Experts of a small language model.
Size: 14 layers, width 256.
Experts: 48 experts in each of 13 layers, 64 ReGLU neurons an expert, 6 picks a token, a softmax router, 24 empty slots to pick.
Training: a variant of SOAP for the experts, 381M tokens, 6264 steps.
Below are experts of layer 11 (counted from 0) of a mixture-of-experts language model. Rows are named router (the router's row for the expert), gate (a neuron's input weights, with its number), up (a neuron's input weights, with its number), down (a neuron's output weights, with its number) and show model dimensions 0-255. Each number is 128 + 24 x the weight over its row's rms, rounded and kept within 0 to 255. Numbers have three digits each.
Before each expert's rows: "gets" lists some tokens that make up at least twice as much of what it gets as of all text; "comes before" lists some tokens at least twice as common just after its tokens as in all text. This comes from a sample of Wikipedia text that the model never trained on. Tokens count by the router's weight.

# expert 3
gets: "0", "2", "1", "3", "5", "4"
comes before: "0", "5", "3", "4", "1", "6"
router:096121084112138098138065132114142180158109115143157104132129189097146147112099122109111110134112151113130143161104124182139131123111175107125123138082114134121143147116125119152106103141142117099166126118135149113154148156117126129125095132124142144152155143135103110163115148133129172127146169097119131138149098154111100125087129163088110167081096135116155130141108180124081101097114130122120165158174147126136132120083132135132084168112106154135110102162140135124148139140154112092092182120143097138150139152101161117132134167111117150097134096100163122143173082138092131150119144129141118146129103113126180114123123127081097099133113144082122088126126138123130138102097152125129147088111138125152092126119124171117146157143118112119124167117121090084165164182135099
gate0:103095091166097128116114150126113156146115132144138135131145151144138140127145094139107124168162100071137137153141114121152161137148148107136197127141118161134121116127164153113117120160160084119114094178143108172137116072123084076125080160115111133125128125161070149151159169117165108130106115134155114089103139126094139121148113120107134138125146135116115162076105125119127161138127106130116142135161131168134096149106132143085167155136165153112089150091166147155117101138152139135076146135136122119106139126127158152145128130114149131157114144117124135118140101146137139085157143128107153084117102133132145139098162156154111140164080160106116151085111125137118163116125157152092086132122130167126132137091128152143134119088114149146148126131117136184173129171115075
up0:103117140100139130147136095127177130106137142139117102109091123175123139138133109123113103145135117162131156167114121167101135110187129148103101157116126110117134156122104152152112141089148119167149156140118128123135141100145117163160168126157114093146148099131153131101132098140139156151093118123155132132175147127152141078153130181153118067164097087134143082149120130116181111107148086103149109111093179119149136098170125100146124099122097120115199113110069134159174108149128101115108069123114125116096154123140134126140121160117112143091134117138111154177124112115116144162141126135128127159107080076131157145150110106115125112124161100134108159124149150124142151147140126126163147140139084165149111119169154118133138098111125121151084113109098131100099127145136138
down0:106129187109137095124116119126133121112107150158125117128108146110130097096118128127100109142114119170151128116104096182121101156155084138144146162069134065138120180127146145179119115101154124154179108103109113104160113124121126090132169120127144117141162106153132150138132116122098141173139109102164097108126144124114142095143127152152119128163090099156156103153135125143157133125153149106133136134151154104149146160163105151151111139187142107120168123137131116114104100158115085146113129156098135118078139131128128164150106098084143165141180140148131114140110121148110135127123096126142102146142125121129152099130106123137128122126110122073105125096106168121140166133143115103157117130124124087076091175140193154170115167142128158168135144121087160106105125154134105
gate1:130160119158141143130123149130121080115124141141129119124145111152144148146096152118082106120149120136151170089150131117139167097123110090130125149137127140112099121120144158172107136165148151142121150110127146132162105103112099160102113157097146152141122112135173111122140186134128164132126159151147102102104131127126134111150070117134159160153126130118114151104154156030147119147154114186127148068101136110138134128124123199111142152126125139096117108112104156151136144165105134128126102105132128143095092152095121078127133139149146134172131131118131101112144112164098111121155151102156145139124096185125153100131095145116164152136153101100133110115146183139220095126114149114168128122123114114116124154151114155136091095134141147111119143155138138102132139105143101
up1:140084128170141164120102096098145114120106149120135151167160157131151122152164135157151122141102112101117126111135108119176120116166142093128113126123104150100133135157153169089141154135160123079122080105100124063146146099169110129128144115143120109117126126131143116121122153145180111127123127104107151114123136163130130154110179112109108156098107107157147148093110156116097095131121096096122071110186130161139127150158131122155153105125165129164176133122116161105090136182147098134156180129152132148118125110106129155112163111095131117138105102112101163113129135157095166148103124087124160146127150151172091148154142146134165150136152177094152142175079160110148105118126153138133116108112124120127121102164159120111123131129155126094092124148122155105153123133104144
down1:137117086091119152185147101123120126102101153116110152110147131149092151183114161143126095150101133125140127158102160101139101096130123118112121151153129141132102152109138149136146141124113145126104118107102131149140149106117130155128154157094122115163151165099149151162140133147107085132097118123148109177113108158140120104129145111150120129132117140138128120159098123129147108131134151137107123083164111109182132154119148110135184144119080061132127128116098142137113121127134129101117122165113129094093052152121122100134168082118116143148154130179160094157131127138136156169157111131093137116104120197116076133110126131171165130117092172080105122124082134148112092123162130156160168133131076131134133125123096109157110100136146137142114124109152171122130085103110112
gate2:141105108151106114118117120131120132078086128114104131127115103132155158084134148144115140119164151109131167141090147103124099123136151126160141163149124128140133172110129113166115119126142116108106129101193146131149090145128100134163099157115122123093140101125132163103115104096087088115110139197134154168085112141152097119144099168140111161137102122145137119139140126138162141148116097182099094127121091148159131150108094155125106118148069132129127113136116173091173103112149110098175144145126115127159119122146073142126117130118159118114069097125172151109134160123124100148158134070113096151160165100107155111144117128120118152137097136104148154116107119132173117125164124127113150143148146132117162124165075142177111143130135122142180172133098109124123142122120122
up2:133111148139124128110165147127136156105166106139124100174130148127118122120097140137133096115121157114160107142151105139104137128135093111104118130101130105129135121155136118097143154109155150158122111153127078100154172126139158083138117143169158126083160123156140110122151118119183132129145161141147143113177145143130113164138138116088107106125132062109133178076107133141055104154142155072133141133138113092120125147153146072156145135150163090084139111100089147142122123140103111120122142130172152149120100122139100125105097169160100111141100168121116135167121133105149171143116170131153148113146136115079092145116135151169135131094154150111132103139093131134123107085138157123167174119122145148115103169128142117096115124112133111172095143114152129164113126149169121
down2:129106109145097101138147118124135113113114145127134090086127149127124151103137190180155112174098147099071134150141156113146152090097138163105110130114115131136153133059094152126080156137104190124132094105114113142123164107140140137094136125110143171145112146148095105133101155115138107138097150153102087117107107112088107122117101133140146133100134150167108116132155107118136145120119100122123137098124128109112168127147119124124146119112120149134150134157118137157058129120126132122115114102116155082119113126100112103141131151097166187139148152152134171136153137110120131143151099144080103118133101101181122117143143169130166122118166119115114138099122151146164065133136107120111138183095135171115123151138148148146081106110123122137155076123097108129110080135153112